From a checkpoint of a small mixture-of-experts model trained on Wikipedia: 14 layers, a variant of Muon for the experts.
Below are experts of layer 3 (counted from 0) of a mixture-of-experts language model. Rows are named router (the router's row for the expert), gate (a neuron's input weights, with its number), up (a neuron's input weights, with its number), down (a neuron's output weights, with its number) and show model dimensions 256-383. Each number is 128 + 32 x the weight over its row's rms, rounded and kept within 0 to 255.
Before each expert's rows: "mostly gets" lists some tokens that are sent to it at least half of the time. This comes from a sample of Wikipedia text that the model never trained on.

# expert 10
mostly gets: " season", " tournament", " games", " Records", " edition", " Stadium"
router [123 198 142 148 110 119 146  57 143 124 143 162  40 127  99 155 191 205 121  64 137 112 102 184 142 143 151 123  83 126 103 220 185 146 141 135 101 136  83 111  77 178 116 138 127 143  66 131 131  61 125 128  93 101  81 115 152 128 127 136 161  91 183 156 130 135 136 140  51 111 128 104 136  57 158 103 153 112 142 107 137 124 144 108 129 102 145 116 118  78 111 104 158 130 142  97 103 123 150 139 136 107 121 114 108 170  85 153 134  99 155 201 109 133 146 241 126 137 125 169  88 101 154 145 120 112 139 154]
gate0 [132  70 116  67 127 150 103 128 117 170 115 107 136 128 120 154  73  95  99 155  89 138 137 135 100 158 135 105 160 141 127 124 177  85 127  80  78 171 142 109 134 129 125 127 141  53 128 112 123 127  57  88 146 120  97  51 188 124 166 138 102 121 138 101 142 144 123 182 103 138 139  74 107  80 156 123 198 120 151 104 183  81 115 135 121 144 118 124 165 146 127  93 123  87 159 160 145  96 143 134 122 114 115 157 131 139 118  97 132  94 114 150  64 119 162 112 115  94 125 147 162 125 144 129  70 132 128  92]
up0 [172 174  86 102 162 134 137  90 120 165 129 149 134  76  90 194 201 161 110 177 142 152 126 143 118 147 100 113 177 138  88 102 161 135 148 146 134  68 118 119 135 155  92  93 147 150 126 157 113  30 128 152 116 132 127 133 156  88 139 126 103 139 131  33 169 142 128 103 126 110 179 126  86 165 127 132 141 159 155 147  99 129 103  80 124 109 196 147  56 197 140 117 150  91 145 144 126 131 174 113 142 111  78  97 139 165 148 162 139 121 158 130 111 149 190  88 139 141  81 135 122 154 143  86 130 122 108 188]
down0 [171 151 101 107 126 146 127  93  85 121 110 109 159 133 138 139  91 116 169 104 119  74  91 168  43 193 139 114 151  97  71 108 172 105 156  93 130  84  77 118  84 151  96 158 157  77 110  82  99 151 140 142 107 199 129 130 123 196  85 125 120 110 142  92 146 124 143 100 141  49 147 165 143  59 136 151 146 148 163 125 149 127 151 108  95 105 155 151 154 131 104 137  64 160 105 161  47  91 134 102 156 132 129  82  52 113 141 104 121 140 173  91 130 111 167 103 152 176  72 134 115 140  84 119 168 102 204 115]

# expert 31
mostly gets: " British", " Syria", " Russian", " Chicago", " Canadian", " Iran"
router [168 138 164 161  46 137 155 149 132 131 136 178  92 127  93 168  48 198 108  99 134 180 102  79 137 130 161 160 121 102 116 166 208 152 134 136  63 111 184 161  44 137 101 147 122 132  95 182 150 126 135 112 108 148   0 131 125  74 124 158 139 132 179  92 105  71 160 126 160 101 117 102 122  91 152 129 135 130 150 161 129 135 174  95 134  86 150 176 159  89 113  91  39 145 137 133 108 167 144 152 130 114 141 109 120  75 156 144 113 148 151 149 113 149 132 173 125 147 138  82 131 113 155 186 100  76 118 121]
gate0 [144 186  93 116 138 148 127 151  93 126 158 116 137 130 221  78 115 134 111 110 149 185  84  76 117  92 112 117 115 128 113  84 114 124  90 138 137 193 126 167 135 106  87  67  82 124 120  83 108 150 153 112  92  98 164  79 170 168 108 145 127  88 192 121 183 154 121 154  67  47 138 105 140 126  98 100 104 119  80 142 113 115 108 170 147 116 133 123 148 160 127  78 142  33 131 118 153 169 119 111  77  79 130 107 178 149 150 117 122 151  97 137  86 124  80 162  99 107 155 114 117 137  51 115 133 137 181 118]
up0 [144 115 137 139 116 117 128 145 120 150 200 138 124 126  79 165 154 102 168 139 114 124 164 183 121 124 114  99  86 132 114 102 113 137 120 105  87  93 132 159  82 108 176 114  68 108 137 133  87 219 158 119 161 141 115 148  68  93 140 106 167 131 100  73 120 174 141 134 145 125 130 108 182 133 163 107 101 172 135 144 146 105 131 162 155 108 112 167 113  62 142 164  70 119 136  98 109 112 141 117 160 123 178 145  84 116  98 147 100  94  94  98 147 145 139 135 106 162 164 130  98 143 172 121 146  94  72  85]
down0 [152  61 136 139 175  84 132  98 125 153 150 214 134 147  84  91  85 118 113 159 123 130 141 121 112 130 118 125 148  91 118 126 136 119 131 160  28 123 139  95 146 115 172 144 178  88 121 171 170 102 184 105 136  86 130 123 167 133 162 131 122  93 107 165 103  88 142 126 173 140 128 140 174 195 144 129 153 160 104 191 167 135 148 109 148 128  50 160  95  92 134 136 123 140  87 132 124 162  94 179 150 160  77 113 125  83 127 189 113 143  99 106 130 200 107 111 153 156 102 152 105  67 153 130 138 133 115 105]

# expert 41
mostly gets: " Species", " Died", "Scientific", " Geo", "born", " east"
router [162 147 186 144 118 142 135 146 107  88 134 149 102 175  93 144 121  61 115 100 133 153 130 201 176  92 179 179 100 119 160 135 170 177 151 134  99 129 135 148 125 156 113 122 114 102 108 152 106 131 161 109 117  83 110  91 162 106 163 170 173 118 120 107 140 118 173 165 173 121 142 104 137 148 171  45 107 119 120 160 130 115 179 153 165 181  84 164  85 106  98  82  91 166 172 121 101 139 130 108 173  65 101 101 126 118  92 148  94 123 141 200  98  86 165 147 167 159 143 119 103 165 109 107  90  81 174 171]
gate0 [134 123 156 163 147 167 135 137 165 144  61 131 113 100  69 135  81 152  76  96 188 129 108 168 173 185 190  86 135 106 157 138 126 137 211 126  97 157 164 162 167 186 154 113 137 128 130 118 102 174 145 185 123 187  92 173  82 124 111  95 161 102 177 141 135 161 119 147 141 164 168 138 193 131  94 134 131 151 137 116 145 100 124 139  86 101 179 157 103  85 168 180 145  68 150  88 128 122 133 126 127 117 137 125 189 145 130 171 125 173 178 119  71 102 173  95 120 136 121 161 115  92 133 191 144 134 108 151]
up0 [138  78 114 110  88 135 193 130 141 163 171 185 109 125  93 136 146 144 133  68 187 134 114 154  67 119  79 155  79 109 154 138 130 149  72 163 127 167  91 113  91  81 101 154 128 115 133 184 109 166 118 137 166 215 133 113 162 208 205 145 130 127 157 162 114 199 141 120 121 110 113 113 157 165 151 151 152 119 138 156 158 137  90 181 160 164 113 135  69  77 124 106 126 133 134  88 185 142 129 153 141 181  64 109 130 145 107 143 137 104  79 104 131 117  92 124  71 106 101 101 150 104  84  76 129 152 106 195]
down0 [121 133 114 110  92 115 144  89  67 121 113 135 155 161 163 103 196  67 172 140 134 110 173 107 121 118 181 102 107 156 108  36 136 156  60 151 189 115 129 152 148 126 107 132  69  74  87  50  78 136  83 110 117 154 128 129 142 186 130 166 181  84 179 111 110 140 151 106  91 146 118 164 187 106 172 157 139 115  77 113 140 130 118 132 173 154 123  80 128 157 183 133 120  83 119 120  72 147 212 189 129 157 115 132 143 151 156 129 106 165 114  95 148 119 137 202  66  87  98 136 125  93  74 128 133 161  75 111]

# expert 9
mostly gets: " st", " un", " int", " acc", " res", " comp"
router [123 137 108 159 126 129 141 114 154 139  76  81  96 132 112 197 189 108 128 127 131 190  88 146 162 123 209 156 104 135 116 171 135 131 120 142  76 128  79 140 152 156  96 132  93 118 176 127 102 128 136 113 125 127 204 145 149  70 155 123 119  77 100 139 134  90 182 133 125  71 142 120  90  83 130 116 174 106 159 103  52  90 137 115 125  86  76 155 197  82 106 145 106 142 135 140 121 144  63  90 144 113 115 101  86  78  63 166 102 143 155 111  87 146 139 168 143 132 111 163 115 112 175 101  98 103 134 146]
gate4 [106  95 152 120 170 129 154 109 141 176 128 148 138 145  81 119 124 112 142  93 173 106 125 123 111 177 144  98 148 117 123 102 144 193 145 101 150 135 146 171  77 177  83 150 127 140 156 211 113 140  52 156 121  95 101 131 153 170 122  90  83 120 117 132  75 144  99  97 113 104  94 154 142  55 191  95 107 145 118 159 147 123 149 169 156 100 133 101 116 113 132 127 110 118 118 141 154  96 160 123 146 144 137 130 137 125 128 155 151 205 188 134 119 156 147 132 127 170 115 107  88 168  97 120 189 200 114 131]
up4 [171  86 179  92 146 164 117 152 163  60 160 157 119 143 142 143 175 147 123 114 141 183 150  94  76  76 124 137 155 123 165  94 119 131 140 135  90 154 137 113  61 147 149 138 106 181 143 184  91 146 182 126 180  75 156  82 131 165 178 130 154 138 116  95 169 163  58 124 114 134  85 162 105 163 114  98 124 117 150 199 142 131 112 118 128 148 157 128  69  93 185  71 153 116 127 175 130  91 151 141 127 154  81 150  86 171 151 124 126 141 182 131 105  77 165 113 206 121 120 142 171  68 113 223 126 156 137 147]
down4 [ 96  61  63 123 137 183 102 110 102 101 114 169 147 141 160  95 164 180 103  98  74 158 213 177 105 162 136 109 124 133 136 115 160  97 148 174  71 172  87 107 122  91 211 143 190 146 119 184 109  98 127 114 178 177 137 105 128 145 149 113 135 115  83 105 103 134 153 163 140 172 140  78 168 126 142 136 192 186 128 111 109 161 189 146  69  76 169 182 153 108 163 143 136  99 116 113 152  71 137  91 137 127 122 115 116 108 149 133 155  94 138 223 141  59 141 146 146 122 141 121 127 123 151 189 100 113 149  96]

# expert 25
mostly gets: " comes", " can", " plans", " locations", " months", " will"
router [153 162 220 166  59 160 156 172 153  87 160 113 116 150  86 179  86 146 126 119 152 138 104 162 151  84 167 139 100 102 146  97 137 154 164 135 104 146 151 131 171 153 170 129 105 102 188 150  94 150 134  88 113 114 117 107 156  90 160 139 168 113  75 104 151  96 149 137 106 111 149 106 140 176 159 122  89 114 133 141 127 113 118 150 154 232 154 104 124  14 116 109 132 172 160 138 103 139  90 104 159  97 101 111 108 163  55 148  87 104 156 138 121 114 151 161 152 159 174 113 115 189 136 157 128 127 132 157]
gate4 [150 151  90  80  71 152 206 137 129 148 156 158 153 133 143 109 108 136 146 168 156 111  48 160 173 135 152 119 106 121 109 163 132  95 139 119 160  93 172 125 160 167 141 114 190 122 114 153 126 182  97 106 138 123 109 132 148 116 118 166 147 114 120 110 131 124 189 167 116 111 115 105  87 116 139  58 179  92 106 125 104 153  91  97 114 157 135 103 138 153 165 113 134 151 103  99 105 125  53 156 140 144 114 149 123 148 139  94  96 119  34 105  99  86 136 140 116 165 122 140  70 127 138  98 174 111 190 128]
up4 [ 98 160 140  72 105 152  75  78 101 122  69 123  75 153 142 117 104 130 167 105 144 103 109 150 126  88  82  93 191 175 156 129 145  86  82 130  89 158 149 104 161 153 119 136 119 126 110 146 104 115 119 130 125 144 109 141 105 112  99 160 105 125 113 122 141 146 131  60 132 169 136 103 162 121 173 124 180 164  98 105 169  69 191 158 166 144 141 190 150 139 135 120 126 118 105 142 142 147 120 138 170 150 133 146  54  68  47 158  91 213 119 159 125 211 105 138  97 131 161 193  90 114 167 114 102 151 127  75]
down4 [179 124 133 146 108  94 146 190 108 138 142 148 130  94 173 103 153 135 144 137  90 143 100 131  90 145 114 126 185 110 115 141 108 161  71 140 100 158 106 111 143 114 196 148 168 131 139 126  80 125 151 161 151 209 173  73 115 101 161 148 210  99 110 139 131 103 241 141 159  97 158 180 106 145  56 105 150 158 137 102  76 136 147 115 132 158  66 117 135  68  48 148 140 124  93  79 123 176 151 103 107 111 155  96 114 116 129 101 158 146 115 117 176 108 114 118 125 105 160 131 136  73 125 171 126 177  85  90]

# expert 28
mostly gets: "k", "l", "ch", "r", "t", "ts"
router [177 161 178 131 169 106 107 159 159 117 171 115 104 131 135 128 175 123 124 120 116  98 137  72 159 100 137 160 132 141 141 130 206 118 136 147 105  47 175 141 145 123 158 166  83 107 168 142  46 206 153 120 148 112 120 140 150  93 144 149 155  92  74 128 143 114 111 130  91 117 137 141  85 124 142  88  64 139 132 209 152 113 129 182 122  69 133 179  75 183 126 119 109 134 125 156 115 133 150 133 137  75  93 162 148 109 115 144 113 113 149 131 116 119 127 181 192 128 134  44  58 105 149 184 184 189 140 168]
gate4 [150 180 129 133 127 104 127 149 120 128  76 103 131 109 145 101 119 181 143  60 153 175  91 162  99 101 135 185 178 115 179  91  93  92 133  99  95 128 123 121 120  65 144 165 111 136 102 147 103  68 159 151 124 109 139  59 150  85 145  69 173 176 186 155 131  92 106 145 148  94  98 117  93 104 178 102  93 105  94 168  95 156 155 151 137 106  73 209 144 175  99 138 118 110 111 149  98 118 172 114  77 163 146 112 100  83 144 141 111 140 105  75 144 153 176 108 119 134 119 140 103 117 200 119  94 117 109 119]
up4 [ 53  55  60 144 120 137  97 172  92 141  81 176 114 104 135 157 126 190 137 126 144  97 167 153 113 178 167  99  97 101 132 111 141 116 156 112 162  95 147 124 112 145 127  98 157 128 212 120 138 164 127 154 106  60 165 104 162 124 108 163 181 131 119 152 123 163  57  87  95  77 107 109 129  78 116 175  99 128 146 161 112 227 131  71 136 176 113 124 142  64 136 143 121  69 103 140  94 146  91 153 154 116 129 150 127 110 138 147 128 147  95 167 103 157 138 124  91 126 152 101 111 163  98 128  40 170 119 113]
down4 [ 90  92 112 110 110 141  83 198  64  99 130 183 118 103 182 184  79 173 159 104 130 166 141 174 135 126  79  82 133  85 122 125 148 122 167 109 133 193 146 166 119 123 140  87  97 121 174 139 168 148  91 100  92 118 147 105 125 178 117 135 117 113 161  97 107 147 133 123 112 105 144 121 135 153 149 142 157 118  68 126 146 136  98 119 141 168 144  70 107 135 173  88 162 197 144 161  98  74 112 164 133 171  88 129  64 112 101 163 152  51 108 110  97 138 156 130 108 119 122  98 139 177 176 146  96 207 145 161]

# expert 26
mostly gets: "ation", "ations", "ulation", "ization", "ration", "ments"
router [140 151 123 173 170 154 155 108 137 105 202 185 127 164  95  89 184 133 104  94 158 168  96 115 136 122 151 154 115 112 131 149 126 171 160 144 225 165 167 136  33 155 211 130  95 120 151 152  71 105 138  96 100 104  80 156 155 114 151 167 161 114 150 101 131 119 165 143  84 122 144 121 168 123 156  99 119 126 150 156 139 100 180 182 150 173 172 138 171  74 105 102 108 150 155 156  99 165 107 112 103  81  82 109 102 171 123 163  93 146 151 163 102 108 165 124 151 147 151  59 103  99  19 113 129 205 159 168]
gate4 [163 113 188  95 110 152 125 150  98 152 183 147 117 108 143 110 145 173 124 109 136 122 140 167 116  82 123 154 101 166  81 162 152 130 142 110 126 151 172 150 119  85 176 138 119 125 128 208  72 177  91 117 105  73 114 139 123 145 191 148 102 139 143 194 143 100  86 182 104  95 167 131 191  60 124 174 142 165 143 154 113  79 174 175 213  87 153 167 142 123 128 146  88 177 126 157 119 173  98 116 128 151 131 134  95 192 122 148 104 174  99  97 133 194 115 107 165 147  77 158 172 177 141  98 153 161 123 138]
up4 [170 104 151 148 125  95 152 109 135 141  50 116 220 100 111  93  94 107 111  90 117  82 204 130 155 134 129 129  81 120 173 111 143 163 105  63 154  84  87 104 120 116 106 186 135  78 110 174  88 144  91 131 106 115 116 161 135 148 188 117 109 165 221 147 167  94 147 110 131 175 170 182 147 136 127  64 159 124 109 128 152 133 116 151 143 152 101 162 160 111 169 119 104 120 155 122 131 119 189  92  68 156 126 162 118 118 175 125  54 113 144 141 135 112 100  89 101 148 145 173 161 142 177 111 134 127 122 116]
down4 [225 135  84 127 166 108 139  82 143 121 101 137 145 110 142  79  90  32 157  93 131 133  93 126 138 161 148 111 145 108 153 104 137 118  73 172 110 125 105 141 152 113 131 145 104 155 144 171 109  85 164 178 170  88 198 144 146  76 136 153 101  75 209 126 124 114 100 132 204  76 133 157 125 171 137 178 169  90 168  89 128 242 156 105 164 161 119  69 136 127 137 146 175 113 129 117 130 107 143 102 159 123 160 154 114 136 109  92 101 173 102  78  54  85 193 100  64 142 159 163 142 121 149  90 110 129 152 131]

# expert 38
mostly gets: " and", ",", " &", " or", ":", " but"
router [157 128 187 148 132 169 135 170 179  47 141  62 154 132 138 145 118 129  87 140 158 112  82 120 138 106 171 106 109  93 162 185 138 168 161 156 148 126 121 132  81 159  66 120 115 125  97 152 120 187 122 121  70 154 125 157 113 138 181 127 181 126 147 117 153 138 137 168 200 101 109 113 107 103 135 138 137 123 118 123 146 119  72 156 130 123 156 163 119 189 133  40 132 136 127 123 132 132  78  69 191  95 112 132  81 152  69 153 108 108 134 157  98  82 135 132 179 181 125 169 116 142  77 168 179 113 139 165]
gate0 [104 155 101 114 110 134 164 105 142 137 121  97 117 186 106 165 123 172  95 132 130 182 206 129 111 157 107 125 177 107 191 101 199 109  92 126 128  83 123 112  83 157 140 149  97 127  95  96 172 198 159 164 186 126 167  86 125 148 108 117 135 164 124 154 121 148 175 107 141 149 106 108 158 135 192 151 150 150 118  96 138  78 108  69 192 110 127 109  99 128 121  62 171 114 122 163 183 106 115  90  88 180 146  85 124 144 154 139  93 124  81 115 125 124 166  85 164  84 134 159 148 119  99 139 116 178 117  81]
up0 [136 110 190 148 124 153  93  96 135 166 123 109 127  90 144  44 135 228 108 173 120 144 132 101  99 169 143 126  95 126  93 153 145 144 103 150 105 166 134 158 109 148 101 161 227 137 136 122  95 129  95 100 167 201  62  87 141 135 111  86 125  95 116  94 126 110 126 164 187  93  94 151 104  95  97 128 158 121 152 187 161 148 120 212 182 160 143  66  91 155 117  94 148  73 140 131 132 115 163  59 179 115 145 150 114 165 151 102 139  94 128 134 111 154 138 146  86 126 146 176 194 135 200 167 132 109 140  95]
down0 [ 75  99 142 138 149 156  82  72 106 181 158 108 139 146 110 149 138 169 161 122 137 137 162 123  94 152 150 141 141  92 122 101 157  91 126 131 145 157 125 155  69 152 123  90 143 169  83 102 116 146 118 160 150 154 135  81 131 112  91  74 161 103  96 124 122 112 164 194 175 125  98 183 171  59 116 126  73 125 124 130 162  95  78 209 162 216 109  68 106 147 140  82 127  62 149 105 150 137  85 126 164 123  98 168  97  89 171  85 132  96  98 200 122 193 126 147  84 130 152 152 153 149 159 151 136 116 155 141]

# expert 20
mostly gets: " song", " large", " member", " eight", " number", " total"
router [133 150  85 137 154 141 152 132 147  90 130 141  85 140 106 127 117 157 119 111 143 128 107 166 150 115 143  30  97  75 187 171 131 143 151 146 147 131 147 156  81 157 119 151 111 111 141 150 111 149 144  96  91  98  94 153 131  97 144 157 154 133 136  93 146 113 151 158 194 102 142 109  76  50 160 115 153 114 150 133 124 105 159 160 146 137 218 137 203  65  86 103 113 153 160 136 113  91 121  84 245  89 110 104 103 176 120 158 106 141 149 159 105 126 161 149 127 159 148 114 102 195 175 143 172  89 154 144]
gate0 [146 202 119 197 105 131  77  92 144 110 127 157 177 122  97 146 153 137 156  96 101  97  96 107  94  45 165 114  90  94 156 125 121 146 110 127  89  78 138 161 168 152  46 160 113 170 116  98 182 124 140 120 176 111 135 102 134 175 160 113 189 148 152 137 164  90 163 125 129 140  62 143 105  86 140 154 127  97 126 116 111 159 118 151 125  90 113 106  95 122  96 175 185 150 158 111  65 127 164 104 103 122 138 122 112 123 129 142 128 102 139 127 174 146 154 143 142 148 116  96 143  66 159 147 196 122 116 129]
up0 [130 144 152 130 180 147  93  98  61 112  74  92  95  92 145 140 141 202 110 123 107  96 150 143 111 101 180 113 170  99 109 162 159 102 115  91 119 155  84 153 125 151  81 107 103 120 151  45  67 121 130 135 122  81 132 126 186 147 118 129  93 127 112  98 129 156  91 104 126 161 109 119 141  92 155  95 181 106 162 169 175 202  99 130 150 120 160 113 143 134 123 115 113  72 130  88 144 155 172  93 134 116 127 112 116 127 119 195 106 148 124 133 115 137 120 101  93 135 162  92  95 159 158 102 199 179 127 159]
down0 [ 66 156 140  90 100 128 129 136 172  89 149 200 151 139 171 118 186 187 117 136 133 107 124 148 171 114 137 210 138 142 150 145 101 166 111 149 199 132 206 117 136  86 175 115 100 145  87  98  95 110 118 157 107 105 145 139 103 113 166 120 142 111 162 103 125 138 113 117 134 138 119 138  98 129 153 141 173 177 154 112 135 119  91 142 151 173  83 130 148 139 151  95 165 116 125 121 153 144  90 136 103 114 111 137  85 186  94 170 165  96 122 109  98 151 110 156 142 118 140 122 121  90 169 111 103 117 115 121]

# expert 24
mostly gets: " MPC", " Born", "Scientific", "Population", " real", "See"
router [143 125 171 161  62 126 128  72 153 177 113 109 127 133  91 149 154 206 122 132 137 193 127  77 143 134 138 133 135 129 140 179 181 146 148 137 149 157 161 125  85 156  75  82 103 107  76 163 147 172 150 119 106 128 144 147 113  79 119 148 141  67 134 114 114 104 141 136  86  84 126 125  66  91 132 202 135 124 133 150 133 106 140 129 148 104 185 133 229 170 108 119  75 142 148 182 120 140 126 137 135  84 105  88  98 151 132 153 111 186 143 118 112 123 140 180 146 125 149 137 126 131 177 132 121 142 116 100]
gate0 [136  90 175 136 134 137 103  69 140  93 206 112 110  93 149 128  81 150 109 155 138 139 180 151  55 114 143 119 151 165 147  91 101 119 155 166  97 113 146 165  96 154  85 133 134 102 136 168 132 130  92  97 207  99  47  96 197 172 103 174 138  96 133  80 167  69 173 156 151 154  99  83  80  98 100 183 142 187 144 151  61  87 136 255 150 136 157  98 134 105 105 110 133  98 126 128 149 121 101 126 108 201 142  84 104 127 181  72 149  86 138 196 101 157 139  96 143 133 144 127 126 119 143 152 149 168  92  89]
up0 [179 157 125 123  73 146  78 139 157 129 143 141  96 160 127  86 151 129 125 134 128  99 131 103 107 102 159 172  89 120 115 148 153 112 155 141 177 117  94 150  89 114  91 100 141 154 130 149 166 128 130  96 129 144 140  74 140 120 125 160 148 105 165 123 113  68  81 152 111 105 144 179 137 124  62 172 104 189 145 136 108 137 125 114  73 150 154  43  68 114 190  99 105 168  78 101 159  91 136 160  97  84 159 146 100 114 175  74 105 101 110 101 108 208  48 140 113 150  80 110 152  79 158 112  97 146 114 114]
down0 [105 133 124 126  78 139  79 115 140  78 139  97 123  70 100 124 147 139 159 101  83 121 165 127 151 162 149 170 177 123 163 114 133 169 140 175 116 107 162 131 100 160  88 100 139 103 143 104  95  46 176 159 162 159 138 146  87 134 148 145 109  51 137  77 115 166 122 161 116 171 139 173 135 105  92 138 121 128 188 133 167  76 144 126 157 111 146 179 139 106 109 127 151  87 159  85 127 151 131 103 143 168 109  68 101  95 102 159  93  84 155 119  80 126 125 168 115 117 100 119  85  98 130 126 131  66 113 106]

# expert 16
mostly gets: " American", " central", " northern", " southern", "ral", " eastern"
router [156 156 199 166 110 160 152  80 140  95 125  99 139 157  86  77  76 140 119 100 153 160 120 208 158 114 153 117 104 135 105 111 158 141 162 158 147  84 157 163 127 178 201 111  78 113  40 174 110 151 144 109  91 104  83 156 167 114 177 158 154  94  95  92 165 104 163 135 164 109 147  95 170 100 153 137 163  89 157 137 112 108 160 165 143 176 188 128 130  97  87  98 118 152 162 155 107 132 124 144 111 138 121 108 119 156 135 149 106  93 151 132  82 101 152 207 146 140 154  88 125 127  70 120 128  30 144 141]
gate0 [ 87 209 146 126 185 189 171 134 160  99 122  56 140 123 125 115 118 185 106 114 217 181 105 161 137 171 172  92  98  81  93  91 135 162 153 158 183 142 137 125 198 144 109 119  54 159 189 126 160 107 142 172 150 135 131 149 108 144 180 121 122 112 188  92 100 113 116 106 183 100  79 111 153 129 113 148 110 146  95  85 133 135 207 129 140 145 115  88 139 111 132 112 182 150 120 103  99  77 143 148 152 137 101 160 116  85 120 116 133 138 134  99 159 122  74 183 124 179 160 170 143 178 176 116 108 101  99 177]
up0 [105 144 110  97  87 194  84 112 141 157 139  93  70 205 112 175  98 105 104  89  33 120 177 166 123 108 153 120 159 115 168 139 103 106 116  89 136 112  86 115 176 171 140 152  79 114 105 155 132  66 141 163  73 126 139 130 182 155 127 146 147 105 107 149 139 101 143 115  74 142 141  87 150 160 129  98 167 163 135 140  98 152 132 177  93 110 109 168 142 145  90 122  86 173  94 124  61 143 139 150 148 104 132 125 140 146 132 150 154 131 191 190 105 101 120 132 119 129  76 224  76 149 115 140 135 123 148  93]
down0 [ 90 131 107 128 183 128 111 114 103 120 176 223  35  96 128  73 121 135 149 118  89 137 176 146 101 152 142  97 120 167 151 100 178 142 108 157 141 112 158 161 125  91 113 134 138 144 116  90 106 116 119 102 151 105 140 132 125  74 122 105 105 145 107 217  88 139  88 130 138 235 151 115 113 127 122  70  30 138 136  92  62 132 182  86 145  74 126 104 187 109 124 123 114  94 145 107  92 131 109 158 132 136 183 151 156  64 116 157  97 103 149 173  93 137  86 120  86 103 118 103 173 177 108  93 111  62 148 149]

# expert 27
mostly gets: " Rh", " Kal", " Cal", "Ch", " Dar", " Bur"
router [135 147 111 168  68 154 152 158 142 130  58  73 148 150 113 103 205  73 111 111 144 185  85 214 159 103 151 117 104  97  89  86 127 160 140 139 152 119 188 151 134 147  75 167  96 116 225 153 120 117 150 115 111 123 129 172 143  81 157 148 150 101 149 106 141 137 150 148 158 105 145 104 105  97 151 213  82 110 155 152 104 109 161 126 142  76  92 123  97 147 104  94  50 148 143 198 101 214 220 144 152  30 110 127 121 112  69 165 103  87 158 123 104 114 143 119 143 155 123 166 119  76 156 112 102 136 147 153]
gate4 [166 123 118 125  88 154 152 111 118 168  95 101 210 111 107  60 105 110 102  89 129 181 101 121 138 121 123 107  65 169  65 146 110 191 180 145 145 161  96 140 117 173 162 143  53 123 121 128 136  90 175 123 147  56 144 120 100  98 113 190 199  85 124 130 126 152  76 126 125 166 106 140 102 110 123 126 150  48 138 138 101 154 162 126 130 180 130  93 165  71  85  92 101  86 120 178 125 153 123 142 165 113 117 137 130 155 129 112 168  73 126 208  77 150 132 122  71 133 109  98 111 128 101 168 133  98  94 111]
up4 [112  84 162  80 125 144 120 104 129 196 211 121 107 139 127 118  91 124 131 108 131 129 149  86 146 103 157  94 127 136 150 138 144  94 115 151 114  83  85 139 123 180 179 126 161 119 101 143 156 101 140  78 124 113 136 147 117 170  82 143 100 148 137  72 106  95 171 129 117  99 139 104 102  77  99 146 100 111  89 109  86 122 189 121 151 151 142 131 174 101 113 128 126 103  97 123 130  98 177 152 168 132 118 121 169 139 129  83 154 127 170 175 180 156  87 166 118  92 156  98 135 130 178 157 143 115 125 100]
down4 [143 166  66 158 146  72 157 125 144 106 119 120 172 136 193  90  69 148 126 127  88  84 153 142 128 125 138  87 117 202 156 132 130 107  73 114  87 105 132 140 137  99 192 107 127 138 140  98  87  91 180 143  90 138 129 123 162 166 120 124 140 211 106 111 133 145 132 163 102 116 147 128 218 105 114 125 115 163 133 149  99 112 105 117 112 129 125 135 135 128 185 128  89 167 121 105 126 152 101 155 166 138 137  93 103 162  98 127 151  88 146 133 136 166 135 100 133 132 163 167 115 125  72 126  75 146 114 112]

# expert 33
mostly gets: " Lem", " Baker", " Cape", " Kumar", " Rah", " Evans"
router [116 148 165 133 105 120 146 121 123 120 134 106 146 180 105 143 147 114  90  92 147 119 122 172 141 137 146 107 123 110 120  49 106 154 147 144 156 141 117 138  53  99 203  84 128 103 121 182 137 100 121 104  93 126 182 118 150 170 138 126 140  50 220  94  96 153 118 142 112 107 119 105 162 131 156  71 173 130 130 116 101 106  72 103 173 180 154  99 142 149 115 138 160 136 181 127  86 177 167 144  97 192 116  78 110  94 180 132  95  90 142 104 120 131 136 143 134 123 125 153 144 151 154 199 111  88 160 155]
gate4 [ 36 116 124 136  94 112 174 138 129  60 117 169  99  99  73 244  76 128 129 121 179 190 119 136 150  85 101 158 151 124 168 151 128 109 101  92 133 122 123 193 163 169 119 162 169 134 132 154 130  99  93 149 151  96 148 106 125 133 145 140  92  82 138  80 121 138 114 130 126 124 125 106 120 140 137 169 164 140 118 142 106  78 230 157 104  94 128 180 122 160 104  98 161 120 145 125 110 133 102 155 160 157 161 113 153  92  82 123 111  71 137 119 111 123  90 133 106 126 148 125  69 116 113 170  79 196 137  71]
up4 [151  69 113 203 102  75  88 107 131  73  87 113 102  89 144  92 104 152 129 165 113 186  87 114 147 128 205 146 110 141 183 144 137 111 153 190 114 155 134 144 135  86 111 130  55 166 103 129  90 109 179 101 165 127  90 175 118 111 192 119 103 119 123 181  87 111  91  85 158 111 144 155  91 128 187 141 155 123 122 171 130 111 142  96 167 143 146  93 166 146 119 134 130 201 118 105 143 157  97 108 176 125 182 161 110 113 115 103 129 168 132 135  78 172 130 101  68 164 122 128 170  85  97 140 147 189 130 115]
down4 [133  96 145  84 126 139 118 161 135 183  90 151 112 119 123 118  91 131 167 181  86  87 132 118 116 135 142 119 132 132 170 109  86 137 138 119 141 140 134  77 170 157  74 120  37 146  78  37  97 105 118  95 142 103 133 110 133 145  60 114 114 161 176 110 177  97 134 178  86 125 112 133 159 141  97 152 129 157 161 135 149 114 153 154 125 112 126 171 171 184 144  91  90  94 142 115 145 129  64 136 167  63 127 120 102 129 100 159 109 176  78 131 154 121  76 105  73 124 136 129  90 102 154 154 175  92 123  50]